From a checkpoint of a small mixture-of-experts model trained on Wikipedia.
Experts: 12 experts in each of 5 layers, 1 pick a token, a sigmoid router.
Training: a variant of SOAP for the experts, 526M tokens.
Below are experts of layer 3 (counted from 0) of a mixture-of-experts language model. Rows are named router (the router's row for the expert), gate (a neuron's input weights, with its number), up (a neuron's input weights, with its number), down (a neuron's output weights, with its number) and show model dimensions 0-255. Each number is 500 + 40 x the weight over its row's rms, rounded and kept within 0 to 999. Numbers have three digits each.
Before each expert's rows: "mostly gets" lists some tokens that are sent to it at least half of the time; "gets" lists some tokens that make up at least twice as much of what it gets as of all text. This comes from a sample of Wikipedia text that the model never trained on. Tokens count by the router's weight.

# expert 0
mostly gets: " as", " being", " As", "the", " :", ":"
gets: ":", " the", " as", "-", " is", " a"
router:469460439448516516496471601503469496538521473486449492506474434493522448465497454531499543491535509448450488589510486547562568550476567501570490469503462509440511466528457488553514522469494524555567501449456485514448496493496429481562540446514474589434534438436523510484496548481482491444534432455498514446505557518485490454473487523469470578485481561473524508533509518492497476522499496551492472463468383486563565472510489530491554485501551499536571406511432420494460485443532481511443550516480502504532548542516511424541520485498466512483501507539459527466515541482499511464538532525599469463478440442480490404479534510498500479492491610507474530550541461504485524528559578525444543521485460499503544585515527586512526486522446535494491534507543470508440521604566450
gate1:470519464532543537569504553494560486529516523525513536424504491454562457516529424477450491498474446498492466501463471557511430549512503485519565490531571508493510515507539444508435515505534539521433532499532473490413522541501519530499439533498554502529466472576480520464434602488554513541459464504549537513529547431559536510581561499480503468411512453545513469499448514572499511537418465424514454488567461482408474499517467484429427499487500554525421521467424507503462575473427577538489542527486512497458531486449447499530518477530519460475477446462518517537438490503468464484483590499455451500451449537461518545451486483470504524541577519445521537499524470541452495490477507459502540448526414526504494561462592481469512472527477535549525504553542408536515519462514530
up1:567565567474513501462508485462527538455497551466511519432468531574532532489459544474535509599507511508540519426505492468447466515575486477499426496498499547482507519506543545525555479534473495504490524478496419512495560540437493513480554513461455545552478485507573487525513540462541482470470604480472500522558484477469531462580497466588459460635450511497455481442537510579518543499528525549544503578450504490456518522545477479441580497496494500542479482505533453532478467436505537530452453493499486539560403437464505523479456500507486516514500557506515481515465478557464512530586463499457532471535489500590456429422468499491469545495515464470509492517538579456512538495508515485472503535458458396578559473589466514543553452554515535534480505501519447566553499484502473
down1:505452577554499458465588493548527525482422500567438489608430496496499524436438486450425574416494554560517498517513438532459487509533531587469482519492451495477398463535552480490522472559440483578490534499534553555466518427485475490484470504500499498524465548474551470502429508492460482480507539500490544488515524492550517510451459488472455485473458548462501466516498537472469450586491486469533484513480475471543492511519492408532479537537614556526386538515498470477509528492517477583532474493512439447509472480467443413431478524536490479501536531486503494426536463468503506523513385466477479499451530549534476476471455481433434486482456518542521490403500462555472492467459516479455454490519534441458508505514497506460464533521499481535476598497454455497520523480470495
gate2:506513480507554523492476627391581470513428467487522612522529479549546451474545523459558533482493537498445416468503534504478500469545531553512537457525495537530609508558497469522530504523536507456490462479495495472506548488512505563431502514510497450495443487479549478410489465452542536438536505512549493511599485455540561471542530463480527447433459511517503585491465489584494487463501484557529453494496457504416494521559519465477565549555504510511533468555463458475528484473427509439560484529479517583449471514454483555455462457532561426546472568521532507423582475504496534451504511589499471433549458485433491502473469529534511529484533521493475522550503533489489554522511485538593525487496464486525541497503475479501529498465470541530528560500525530448473496468534540
up2:500488512513459499458463501513412560546450533510494524552499446519497513522520515593478486535536480525500402480491575528507546514461548483531551511393458466556485472497522484571524438478538470534553482522519475490524545533565544499522498473527466525476568597439556425504448503556487528531555409506575496416505519539588494489488478516567532508465494492520506541499512453506498495497429515516509479422506541507481467437451573580520534532513491508479479420563408483578475544500488562395515550433485524500423474487535499466516482473558448468520410466475510526478514566545551451482488452456547433472456513522525508558503497487550506456479503563543504502490471521434526531500514501503522500520499547515499515540455382512476474484554445475536481535560530493533504486452534519
down2:488531452550492543493444551452492439445518523484544404405468494474533509497437575563501506434578549475517413520533496541499556557442421491459525518450493443549504497520519492461577546453472520476507454486449525457523489500496566538465507475516533495546594428521458545490497495542458537466520520479492529495539517491522537485499529495512574521487511475488557480514464594574461493466449522471502453468488501545583537397440463473518528504497526579483502494522513545540563520574530499515423558454531479495504537439477531507531444454500496449497543525494446441490491502546524589526491487506495425451522548486494522514576532521475507507527522415479545510508511428461524489463548529598505513452518604540499465497432469456482503478489430496505561529544547502450495550474513519
gate3:472471421511442517486497502449519518549459539492382478496501439542486502474488437499527532441505574473506461546522516417496489484474560484489439537466472482433440507537471477539516519515483521497476407440485550490535551473512543504508482455484475573508481450473496471467518522504516467402434490507463500425505585474504547550508456503460519448536586452490563465529526480493445504470490535533469542494386471527534487477568485536451490398503494589473513549526540558485479447541396496507440508543575496510547497479493451534499434520477513480507447439528488571527471485540591457482520508464535441492430530496530514473526521487516517513536443563533516493573531592470529533517456507464512494538430521538514520488434491561519503487521523445541473502558469531564516484590525502
up3:483493547484539494478498466486501564408471467531492530572571500523516378508497506537543514493478578517410508527550484489543440506505564506487502507453570572486496516540505565437491502551495555491575560475489542458507490518512514508475557545502512489485566487463480427507521514564483504471564475500531477484480534562548485527466568501451535471523488510422496459571589487502501536485486516534497502570473466429534527549516476506465545558487489504494475483507528488545498444510515473433447458522479525448537434425557512558523526466510566465429479480475478475518534526449541503534523444506507415503392533458520509561491530489536513489532480487508419457472520535586536604510572500508407616484423505529457525530522453484538491477470551476491463523477441526527440498512449479
down3:517518560444488442538467501500475587495544484502466560494509422501498482513485456479536473523492520576508534501489546576517431481518535556514480503517516475492447556541505515455541440500478535556528538477547443503560557452493436540558497405492512543508520533522473508491542507490481585499578509528449505554477532586536510488506503502442494515530430492533511478496628469508450478607430473486537507541516487492499467545544458494440535453485563469529465493432480468536502469533453492515525381586491502562490517444546475483534521545526501475426533468546492504526491495457464539462531481437491532500511485525517522536456408480511448497483451510383506456497485505552525480561426477528446536550522457543504504514549424470583476462498535570480446497500522430476490589485518489
gate4:484564526575442509531513451528456555473513470577513460509544553548497506482541487567473515482562478492485573497467501569549520510487491565508547478512536453581500546566478424525497549486517440455391488517542456540490507511452537470484510468442520496489500464486461465499540516425463567492471444483601557523502474486434512539472554491465423508499458517494505471552466489495540590522546485488538484463487491467460502472493488436506543534538523534511514499490497468528498525405507503563521572531544436497549495526528557522521528438538544510512572490593466448595474491571503485455503521486544510451453549558470525530455497488465559483505544492472538530538493534537514511394524546428554508538534488536480514476524505589497545565460479626569520487514520441444510494480506470
up4:535499474481518460514519462513495442481517535507443442645504560485415525474495505616475519454536517580445434419459521536489437438518494589473518491528567530519524519430492470555468503556438525525443549543542406510538486482462493488523482496450519561485466512537512471514489544508444516455533504468453467601501516565457501588499488469418443449449502497507478537548486512508511476501391545535560467435526492499547464485540491467455544513481450531483558521468457501525528496467404582556501550501516570512451457510553495455530470506459505430594519546486431509552548483506496517476468511459484504466427526506490528451499455491493531462517561576508495523511479470505490500530450505453479481524572491479495461464518492546487478466507546498470542472508471486520456487501548562
down4:589467483490533484549520531521437445477520450452529486536558437487521472476451465496487464487500522533468469509520519497531465547554470485494598486532495469538532551529569497467524457544490560449525502415465495512466471533575511512570527529540481545508451423484477517466516514531549560537421490511483425571506460548547457498530509486535485504464497514562493504580520469505530550467497515382577516485443514509507495525504476501568547478470521477494526510510454482489494510450423518506420506554509517543500381507524516557450523539505545503484403486472513463558534506512523545465536513500543498517546538513523560595425503502530453480498452525414476517510439388499467485558478542417489483415543504501531468487502496427416506497568496532557530509471539563534575522519514485
gate5:492507432502368515508528553509436490485480464439525467492510491550571535456495500470564467436523537482430472446484459475393574516485501450537530489441541489458508559418504475574513544514520455531542516543538493513516538405438485467470442444502479511518489529537522514522546518518494481469405501487502475520545587533546489501592492465548525512485450460557524433517576421467489524519529483461449539456538425549456504498574502521508481600528542491467510475503469552478500499520478469476507412497406437512489586509472539490506537488563523483475508460555501538449481445550492541518573475481532499476517489520533511479491482542532532455426552537507539534516509454472500464512509471427532547516516537546461613462492496502530476507472459488509534505475500443482527542431560493
up5:490472580420496456502525460447479522453482500466530467419509518451479492568543598440526484485482508499506485509526511578480538519521508507523482505410498481529449449531483527451490501515534493472472521432470410509496439560575424512535449525410574495479553459517460502515498490532514500444476525510512466509387460516474428554519537519455412498492566506474483531427531519523532524582407503455511454458537536489490494547546467497496577451486497519542555479477533479510515466441518549514528566426584434470445446488532468483459446567550485498537510552483498513469446522509507504520526538562435516459480486491557496478545495461532472532451503483525442468517441537501516460455493536528492489453451407443461555486503551499471505480503475460425485458513386519478545534515466525
down5:533459544513579462469504508476541553425521561471489454573512482466460515526486477525477495562500486527517434483519503523453528515556531503463510520529461493485551481508495533493462453514516567483537522465414472467508501531499510498465534518417574455502487452471479452538499520579508426546419514513466477453430471541576516491525520491441396414481488414458470495450535464525518557482556507515486446499543509438479513510560446551554535449472471489416549515524524461523483453415523523491475524480552509501436531493542450517492486441511506452504463499535444564482455581502467492583512480599468495510486506418534466483455517548586461461523519501503466428572457484468490439506453529493483497538500440482475533553486573429524591576552478466487552483524479523503455474502493436
gate6:505458483494499498624457498543440413568502493426527448487506413566484478465514505457472437451549419544487459518546515444487511519465499462586581458419452476501479551499582510528439534531538488509454453530504469509515424533421480547502532482469544499511486515489531593525501467553517546503467517475493539463428545437473498426521555550507559532526479458484518504532501441492487559461570530446481566496437526432468557526484513542489507501520459512472506501501461510499525478588428542459526558483502509447445499557507570466456515474450533530428523497488467470480590541468541559482493466511535456539514508464474465517485453556545492511519418504546525460499530450515474493526499509557506502594493541443526521539522478450497526510500572442512556504492576488476469502535549480
up6:506477441500539506494549510489438464520442458529552451416506473454517497518500476424460387506497519481542533507468460471498501473539604526462449450508437548488488548417563426514443511492454496454525499478520494502533483531411481514505526568455510475424445572449464525531520458501451430504535499529521564442455542513443555491518522557570498563563492511481484531500422523460569574480497536506452503511489501516446533538524469532559478490568500504508575520541477490516444543518520523502501499508493557550507505509439522497471515498432467482474543508468479454486452524496570518487487469448456521538419503521484461523532574516432436507516494476607539474626495505471496454531526468558557521511512513475565522580507459426540509428489561467530515515437505470485521474462540516
down6:508515563525511465449534449478522451521464444475532507456509511554496459474471487439466434492484550529477468530516514510486546496520550434567538545550443427578548475520589529451460487459474474584557534472538537504496464529517434512505509520436503484462550521524512476481545474511426550513501535503484536497468529514469535476506429518551544540539427482493537576497558539491532515466556517525556480513480550519479529559508498524537445415513554616534478515482502468501497493517541504485572430517518501435489501548557563505506566454390471507459528435500525443466474493469539551446453488554462486562513516568515496519553554562588529503513589499518488519581530512499528450503551539567530529460485449463571551488499423495472503500483483481501467491468504493444578411477499437
gate7:550461501566485565521460459492493506535472516482487548538535536510496486479480463458513486596456494473476579487530521468393527436430563482534491493464523472528525483464447498504549535478479484477508511472448546496443424449459423527510442533493449438532495456487503558486492487464511557512560519512546502521493459533481454456483585455409543488523459513529514414448555439457510438470531452532462474571468520501566534461551524545480494503515552475489470452471527441391509530429496500453447547532433497501566511457514493502540520461474489486522578518606540466488432494542536498499495423509537483547478531535498531559413479516501603476472530467530492499515534446374468432456525533501473490513464527485435485474505488509540495517494497564505547484531509526415504515535529451
up7:511418502504447538521510487558477452531479458502390537463522506527587534527474499542518491484455502539478491505506535539486513545526515476560452507473618517510479512515461537499538495518481437420476486454490529465439444504513454461492586530538443420556483467505515436433506506497457550430538467509490522545518471549554528469557538584413484580448474512518508494506524425531500453475541484570462480526492480485558490481513517599582522518609500553487498532447560509514586553503494556470453477522394473504571465481483474600479537501487440480500523609478543471524497497507467529505524506522541461518493471545456508480491534507431520559500466556409494472465511474443485505439484505500496564516469566523503473477448567451513459510540520520507501530501456522477495529516497460
down7:529498511552454487522466510497513432503559491507522565494607530530503486514508498480502470493545456524497536545534468525504462465508504546482512558513525414536498482547519576516498430541538598473546474466454469514492454501564556496481491463447511497485443518479473446505572506513462459447419536486604481529536486461563464433495470438524452525526378467534511479451507540481479480433534461453479501458514592576476480453518523433556416543555536485514486439509535523521487528531511471482501500578559510501515541494505560492458566528573492472542494479522581508500490490482484524581536483566527517515520516541473610446500494568501493551501485527473492511464560541506520466496495460480556472587490476563515499429457490538410526495409483498466450500500484454440568521495440531
gate8:541477511515474496540500548535452479534461521472451500486528452458476540440405591507540475476457454519492402475527467497527520493482503484596452499453450543435578479531477565526505475464517555557503566475376533557504539500479483552429555425537451479570516482554523459539505486511543496525493463483473461500463483497535543480481502446528448460461455499453443532456457533466477567496522505498462548530514481497524555573509493484429549513525446509519499483495459455463436459578544609475457516477526543571476486532549540506558573506534427452518539493516476468451503501448537572531451525505476486556492456458469458498569544574480490491556484482482514504522496496471483552484539535492541469550574609504542438456451491483511487463554461513555529544484509518452489517516461545
up8:404503550533478472448514470423518467472470586534458471585471551510511516533517551523571535517512557493517466513598538471525457484547488501529472520484515492535493423521468489382582482462457486474474481492534508469452484516458476440581452548548518536473432469498500531475444500569522491470483488492494468449551477522509472540548508486497509488410554523494450462504508497459537430516537525527466448553506438479565457507542501446555438442533485473517512459555440496478528504490508537454436536486423425531507473553523465458476490490548465443543529475505458486415524544443511549520474536479456491461497536521516585487552511488557504432448465427483488475495525469518444479467533415451545523498436517555475459514541542468494426465429495521490517418508472476445465438549545469
down8:513528466517479497450515471413506452416502531451453482495457530479431501488493478543541483467547528576535485506598423568514514442534571542501458540500519432472501505529464491559520532536507483523459555504516484460446526507495565425516430508579456500545440485475485440485443437474516494490547532579544516506463448483482438492519459449484526561452498501514516477596511469487465507565533490562427555502600512492545444488503537483530501475513467439518521486466528550481580566534498397514425454500448476445561439432509551475474502485507454481542455542534530492413570473486545593512577507449538498551488475542532550471531445461454498469468504481531538487496566514501478529508516459439530468489506446504484542458507495543437516466535525545496501481509487483491471406487509500
gate9:476460537533562529437560548472475478483499453521491491532471519492503570460560505531533581529494446538469530494483498500530529509541444571513528487451519544430543479517474557517502445464486483537486597527436526521532447489476496597514549447492482486500421495478466527544502513515538511426441518500501490481448486500498473484511523444523539551494474495493517483463441447540533558525512493500481510447507515471571441474435505443517500570599457550509498505461495549527502461462628485569460512505467498522502461527413516479488576479531510445550497483501440537433557492512459579549539502554494460511440513526510477461533500399514542489544467441552494540515506511490515560496548537495455540551459500472512576438477549465512534540450454407595470456621490487498510518436519500
up9:521540512422534498454480532485466506438521430470531448446505436508524515538545465498543581591464509554479515514518568543542581455500431519496504499422492524514432537559601461490518427533478494538514550515513513470504525529447402501545488512490552490497507494485470487514523500482483508484510544538441499498493512532533573461524478565520519466514562510534531469486557556444504373526465531527566543549515505548473494509557524452528545510583504484504517550520475507495487499474490431544530506508500524497449459495462466519492514415470477427543573517508525603454498535550482502504480521564467484553462573585453448514542504526536474530564564489490423529512469506444489436492474514517524532520449563499487527454487426521477480428492542453491509546555385498495520481503564438
down9:498524483417512549553504469526536533480505550526472418473471420520426528490453476536544493488522605522570561551500549462483468467505486503482438578533469472501485454509431441552525465469533546489473502424550581471534478493406547472572508461474556474495483459488526524453526461447451425534516502485459438547530503501496457486557440476535522497509517573507547501481397485481475491430513436434550500447490580526449453488528549506461533525430572473488511498503498533517495521553498479567518454539545500514458413427558501507453500479467487499572496449496525503505491471541550418497488481553465478475455550525613412501462490552456467481503452504478470434560467530512458472498458490486479477493532497467523451427524581553499463479505535482495493493493474467511555471527465478
gate10:466488440520492519529468475511472480483534471464487563507497477487472519516512467495408534486452452473461439465496544543498477524480592540570461458445461532534482516520540451478455473462478565465550464506456596514500497444482487526576482499508546540511505524463529489481604473471452487462482451485531482510526563474508407395558457521497521532518484480440426536573527503477535496472476455460519449474403490470553496454613540489483456554529506563541506521530519477464492486534467535500494490533445457442480532573457566553473545548538450554569419441498433568456546472543510591481488467488512489510516442513477550469440495471489456552527422436466471450430475506501490513483468496569534472467488492524491549552521507571488465530535523577461497505483499510503508468526521413
up10:485534516472503492495545533475484518503485483571455507486540487513549472544590530570539468465483536514525600469520487578507527530487507472536516468493529506468529517526402531533512460537515469639535511503571465471500511506543517411463513499484468524510552454582490509541457489450505500495489486487499469505445481492494616576492521517514517522511466517515506493435458464543457495521496559500477502561576531513497443535468573544536511468478526480513512534446516538537536549432485544500580460457511479494480513464535452469499492454497497503427542569476592381514503470443459463515415502436533394491489527530478494506619568511563520430480556485516563458489519522516542512480530466433477527496488482500527516458514554467551545512430483411457487446538480492479509532452478564
down10:458417568495535472451495487504428490504504496490487512490569503579504493545498535545449490474530500448506594490472459549494443493527513470459466502506476503556524537454459471517551481513538525561608536499532480519456493473454483459579568516464513484419486605507468514571506490455510510521560470637579450501451467426423489521498501506460550526511513514524489442500486438492485534468574565516501491607488532487492540561487532466448520498505471509578471501461514472457499450472557538514520523478474554479533542581562488507526556447476481476417541447540514461502506513509512439477493555459447510594527517463472445491521488512500482440524412521522523502546476528543505467487529513527454442511560515512443480468509502507498550566509453460516585481514504545560424524462543547
gate11:492496537489522518508562504452471509502533458543513490484487478485546540486469503547539531474467491509569451552527446521469416491464507506509475491492452514545587520499513523427568530439526476528462509493385592501503454485583474511514519552528496451532553441529481490500538484495528550537538515491602511525430484505570445479463477536492500511552525491459527472568555429486482494507485534532536464446460537525449498585516548458543515520469519599554478510508490482547511507528451494457526508519553480509508485475485567514516450491525535378483450461572556432510506475488501504369430513500604406479480625488503511510562443523536513477515501542522484537466548474444521537493514564463485497450476478571446486496546480536509534494500496518503465490471556495508419512461460427
up11:507495494513568536523500499520480429488528431512405551545554564513424503452502516571507536482527560550492485531562492483518550540551513555516520545579496562570479465530571433485552516494493522545464482539571479548455492468594474523492469515562494467512494458494507506452512555495524517488506501468463463529473475497494620448477507443540486496530538525506538557549470477465538481514522564620564494486542487480495521415516480518505453496530487379507479516475451562592516579484528546484516474436530451501396488454564382448511455473402458481469413488501511535503439464557564459465485493462497547527561504492516576528512535493484473468536520452528524454493520516494500540464523465468489448531496480481510510519501502467536486461500475516452498501458503533542452511528528528
down11:533470523486393605449531470529436522540553465503497580489478523488485474493528471474518561495493532512423518549595538436427550438449455510498513473494538479518498456461574499509577540510513523546560509552578452544515502491472498502509462495444521531470467416479470495596491478497474497499427476489467419543483520446403600445491482452565478471521470501511564496466541510490566511444508516535520506445471490524591489483499457486508497534475472542587528475490472512442532556509486518517519473504484482535512448467477476520466471468537454594544525517581505473538540464503553475502517515487486530552544425549512460515583480491512507511436512454494496487568525485428499518491546592508465491421467510496474503477530479474474476478463467499524469485530507517577581496555435413
gate12:567564470577434499493507493440468516543429429519501493515495511460539441528508488524406488514493540486505464461557512486520525490452595451468507529455525512420547472461565472510504551479491502495532509554505487420493538523576508567565519550436510404479546495521527481496421476494474597447460557449582467564531516514446471524522465484507501475511480506558505417487566436515458523451542474552514439505536521479455555495547554546492503440506507532504475422540524542500497471479474475469555478547539429516534510463489475415537454541545503521492505596568485470462508453501559439493450529449488493518553502580478510553493475504546470495498571541454497437497448533461450470520472551522517434547457545520537516545490515518475493479457555554484425525544505472505544499565518531
up12:511531474462491511515503500449389513536441473450455559465560547487547434534500453511459494586462602498426487523536533490501544663527551480494515541449607455471523475500467503522478578467484454474463450522440467532555462420570464547435489483434476455477521542494484452519477475558451495466361475443529516517511477472532537509505493519502508518508544557491539449516538421569485453429477483553525549523508569440467485484545506550495451497495539506505512451553520537547499545466502517476519514491451510534564451556465541504512476529521518494529449487465532565459504503532544492548441473472517504440511553548450508503482516529536452530546493523470489464513463465500513493499450466561442418518541484532484537485491479550527447545510460477567422484518522475479515485492486506
down12:529512544515456484478502489424561470402434484495518528514440477544421447548456586464473530505462566489585530518497479571532439408514530508493484484556522514494487490468515473449514437499537543491493483516498507503516540543431511516498494565472501549566586559469564532445486563516531414498575459499475492465450459466489511469474427502507441452516422501547520531427531469526535517484540429446482537527509522544520436536489505544459486504522543541500566502511555485499477534485483470474610514507611581543454467522491496469542541477464500482473468506484516462437499511496503451546441498472480500462493448540417493526488478494454543504492447497450490503593535580499539501428452456491590546453518414536514552486434509475473452522519502455437491461469510464476491484505521480
gate13:487506386522423474539513517532557442491513511524534535437409523534523478510479442484534544442518535522473534521493379564523540523480500533504473549495476466525484471564504477531495535469571468450530454445479396520408563505496533548539511471537527522486508422539486489431516513519456482479515521514517521433452547433538478452542548568517465489445517493489489489552442511430504506504565468483439567522457502542456528487451499504544530453494474551504443522401533529458545479465510434493507520533527491480564548623491486491561571486560512557488461489463581451525504531500539531466560565508504472579457430486493506511488502508505519467468494540532436523465449507507461503499450548424448545489483444535466440461479569524416479533494470514487477455473490546516510502482498515
up13:448549556482512480460554518549473480479474539509524482503491492432481531462413531486494456559442575504375489514464422530527506447568450495573491572529485523493578480508528466469515454525452446503505514515477461559418482552557535491482510524372550531501481539450569499448492474479529515499532512508473506407473457561484493447506543498497518423506443483494467447449547599439491460549412572451469535492455454505457475491507479493495523488517508489488468481487429462469520511490502457523477539453548530510445495509515524553447464528477519477475504519533527486467479475418430493439431526533502461545470484543537485485509538577463527511416541539484475479473528607456452543549524487490477498502539517468481512457507410458482480498440461433472451537521471469519515408518510492
down13:510495472520545497507544519531450551438451525573484472574520529470502498575593542544491509550490511501481453530535529527513473469568502538564542589523535470495519488535551467494456504537530492527484532586500524471522611567515513429473554478478510443550533508488491554419527457520523465531505511459529487518434437527538512461409508482492555498475472525511561477464463479511574483478381545454549522528486480462499476490463500516485478565524493435512510465503494486473474457544508512572509483514478493528485533538500552502467471443541555403471476498488499506470404481442463458504454355510468509536503530520570522542464554470415482526464499527505553501530427459538517517419485525501511416509472508465520529484547576581484443489475531471491456480508512418493544533534532449
gate14:471469491477505501475421505527518534503533509541524470480483488489481498518568500556517485491512549500538495563531467499528469449558533492496479430527438439491550495505453534550470438422537464590501425476439550522444465557524430496512483457506460523432539526497509479510484527581493440548585440494491473474480566552499517487563452451394485525514536470503470534449411531466472428498518542488474571438425473457480524492534452538519517490458571506579463502453488471494455471505531478533495477419423544550471509497475556490460558497550497503485438514419509539466531579473520512456490504490535498484520494493486515601504496543470479495429498544532501600467507498465531496515563501561499480531455545485512499484439627479461471457512516517526504518417461566484469541545459430
up14:531418492452475506504481447516523486510476509537568454517465555523438495535476516488468510559545476496518515492501472478548502457508528493550504420512494468566565467560545444522394480389504472450533497544547518547556540437416472519517536470473487464482519434551520506512512525481479538504574440553551456467519583549494473450507510529499445490528476493444468546501439495529498424476437599537499492435465530440558486409487546491517535533458492515598506547552460463527491467452473546488502500411507473540417508532436499461515528418511527514551471547477481511449532516500519486482470486520521481506515515434444487581401434486501517439454530566497540525450502490507541491523539549473560553488443440471417469540476555526516522451518518542530486531444493523465500498526500445
down14:357468474470486533494512532440448579488505527485424507495483470483484487480510545490486451546523466527496446507490415504510467504451449499533442487458541542503476454511546407458568453483550463544403492490537468458464511510497524504493514525493408534555504482575449512484449528499478549504542389547586482536517523474483530504537451453542479504547491490483584514455471485552492508555503511531473510490464460558503486553497480459479495571531412494519502513514523508535518503465470550508532457517425473479434424523493551535534476545499545449441432463516517469525521487471514557399428517440529509486523494482513517505503515489446432480519468570509410510513519482516450401582468514471463492495561455466500491510513541565443468552472518539452438490461529461504496611497500524
gate15:519539529498488518474490473503490469447496541495422544523512545485496479391458455591542528466525514496548474540498508596539565471457501443644556458428495506489532555457491506560457454536430554533426516480455493513498566495514537569509502456544492507469470482534519451493504562500542511465502447464507528531493479583549537524428512559390506509505475470481568460519476501470514470493497482539380506479463506540518549506545513508505510448495516487467502490472522576535492468497527526462497541518433526486541485484535451531455561485535522572509538473427478547495503486483512534381489442410460482542555474487444538486479405518583444480507523512486543477507484510471544494446537544436550529503456441480475519471534488537441436478492493508504502441481461474489454456570486505
up15:473514525385497469449525486470496459554539468502566444495490530499523544535489541414497471464449466631521480484427478501487522484513538520424492492502483521462525493527463550491462555440466527519517545470550463490479470520486506514503548498462501470558582521454481518503473520470497512567434454459492523502514474471437585530555547432535458444517543501518455402467558507447480593445486494447558466457498455543504511510449494547503480485516537509568474569478552501466451538425495470552495530459542519487501531513442467562586450495449501531541479492549514514517530529484447451545482469520520526514412411531492472500483477515439532571536529518495455511436453496525497401505445515525488621480511587489557534499533534542499498478522525500494486517489469407475497540464441467
down15:531524532497475481514497502487507527521512443482488433475427485577571530511511494529497439469549589482535444503447497512510530485493493452466465576495464476493505457462471553423529384447433585546527515508524499461473456535439554538483506515402457509601511507458531518560548559503537539519476508524500506551586464529457470475525471421517447503534522517493556498478505530564484589451436480447491492506509483499443573501460487550423568486454476473505474512498440537453381521500476515517469496475567524523466508559512408530510468454496508397444458481447462505483477520521526523451528499517487526547517503486562508424452495526508495532501470437445473473464501403530506482507475562514501551518518512455509470465570471526511493480505479517490549550402448479482562515444534498
gate16:508476490498485446492521476448482513519568554603519540511494517513450491479491511438425537515494466498504467466473573541507471548561541422475444416482499481568523498534539505540544470447491500457494512519447468509492454533467516509503518559592531542469519446455402436414516513463543544541554484457550399478549561516455561556485443509478478504478536527521494504440576512587558542446551457492571417488549494549468555483513475462509471551570450548457465482545521548504492472503492543503500447484508498565516535500506534553560478473538456493440505533491530534564457478500539498434555492532571516551441467502559475516483489450529539501429464459519529477448518539512478511537487511504525505491412472508477440479529497399491484466486485494521465505518577494538527478583426460
up16:535492469484493470470538469530497494474517497436465462492509483439506398428501540533496515537447545465589543476492525503493447438497482495529485573471518555461465556467450575473446533485481470513415502546484500514433527465504515520544547515507499522403524486514463446572519530430457454459504509480518522425522489530499463517578529539452565482563494482506498515594444516468557469492474503533497548485473419486517455500463531533525420558542468486492486550600499465505488441504551462490577512467531521473567517489514490490500468449513513561547473512446531555495545430553492578500565500523446436477557514566461527467505436439481549474491461476531590469556504485532517571411484531447485503449507488551534490572482414496452532525514511475502547508470531547535478594488516533
down16:459486501540484476456483500478594527490408449519448511484490553539522522523528485487493506513511460431502520531460521531566507493445524415557527510478468515507472546506510511466554514533396466585541440502484443576467531483556521525558452492495499439461477466473467490492504509426488502507466535496445487433540477473532474480526498518520513462517512506533471475559439458583494522524443529537520408476490487528502495451527479510534480509465431509431507533536438485548470494512480417526591476486503517502491497563490482467455475487490457512447514515461517513448545449526473489532469498478382432479458524440409469485538487513492500393413464460500510439467533435571421463457471480491463522484531440442411407520519514517499430572488515512482533528457516559573452559516547531
gate17:530459462537560463447441463500563567485460494475435464485485446471521510551498464404527456537477548536421627511466473425485521500533534527460484566495540513483425529498539506509512459481554445498519514542535422531518480593610455459524459492500502488490432525474487513477499527475526432530508511426488503474476468555446495498530477540532516434571540458415554525588553441447609527566510486512505508491489462485540516514469510555511529514487499453504467498493534508540496472530519476484461500520466533505508477521514483492423498502459453517492463512519448460473453564467475529533520496483482537448485420497455442533493514541437497623524482566497465507497479437506532568490594447470510513520470546484478624565524489549553527464459492512484469512552487475514538515498488528
up17:501540455523487512486474498531505483516509455502553489426530401502432478493583556529526424428417475511495562490530547458483528478467600533516521528510507487495486492559471489544437472472597442518537466581469407511489487510554448490550583475494477537482510482466462480485534488459477474551592452466549470443483543440469473455494546493500502524476439578530510527525472472540480499530534554498523525485480475512506500479447517470473496531533491513500438445517514404505513522554456463466561526484488527451484474491535458568531492491637504502540502506524464544617506470542487466508511502477522505501518500519459508546561476524463451479514515622520525518553404500527566522562545485556501540510494532474491550524539489532531606495397552511472491494476461548483510535447497492
down17:470553431467479560473524472472463523507435541461509501528489510501501458477435465466538509581490537537483523535508493496491498551499432476465484523524516502537481449507510473444473474489532500560486515556451506443516479526405514530539475601465550499521432517493547473491438463527466414525532531468494528548537489484513471532528508440529439452484547559444538511545491411570391528496474500463488441553485479524458422526463474517502461505558504527496522566468507577511532460545490529538486472475516546567560466432439567519496532546455500502473520501534525536436499507517420550411495468478554572527437496552547545529549458473365500557477501464518506508460501520517523467519503500373547463566501517547539528508456546510465540501480516468528494513497494452473489433514417432
gate18:452430431501526510491510508500459471466498498444455459474478427466470514432476506576546497582454447475525490471524515552418521487530434467521531482385492516572487450487528545532527538510488512498471455504463535460556530484551530508446536462553447500495522542417524521515555506569506539451598479497545458505567474472543532468572445538500490453483506546433554528510499448444446459542508418483558495448485504494468492515423545454553502501495415512518559474489450506421484554460568451477534559526486529514441479495521486512571492578531484473523439461462470510455469539486468484510571529519523482454456478486457511473492492492467535550521512468587522511530483455508497505511476561587522550545525453450560551525549472454461529512464484480527490510474527549466448442496424590
up18:494499463395436451504473465527440573494582543438483461524489508501470473507480463500445511586552507467550478526454470466540450492459487492456446535544499475462447462497494487476480507529522472501475561506469475527497460502503592532462454576498467530497499513543483507502516515547455459436529520437529437515495518459435523404449537549479514560502512485533512420544498484500593558565477507467546601550484463443501525521458474488490548536490471534521498528500515488489429511469575417453594572512525576502465454509509510505536539558471585520488494447553384536498479540453518488553525507497563486502468474557490525551460498563525514476542515499530490415539457483504547439512605510543512463477441472515494518528536500518481514487579514528536451538427503488443502482501462444
down18:483454529517477477554641527473526520429551535487540501515479502534439478466499545463510522531427518539509574448539482488496430540472398476459503485464525491556477446478491476450476507508506425514483469506504494554506482479481451578537517495550545558488520502454429477504590463479495460465463490519534448518552488422470554497472507504453479466467454540501439474540543424459467516558582450489472438445510511469493492458552512476503527523487392545537458547463489507506538465517522560462593527461491510470407480487537432535408579549512565531455483489483515519447476508485420518483507542504461457482539492513552510516479440599569523483539471460514513444452564438519543486603442473496506484533520531456497427536515521526558497514477509448507520486532494466491516526489494525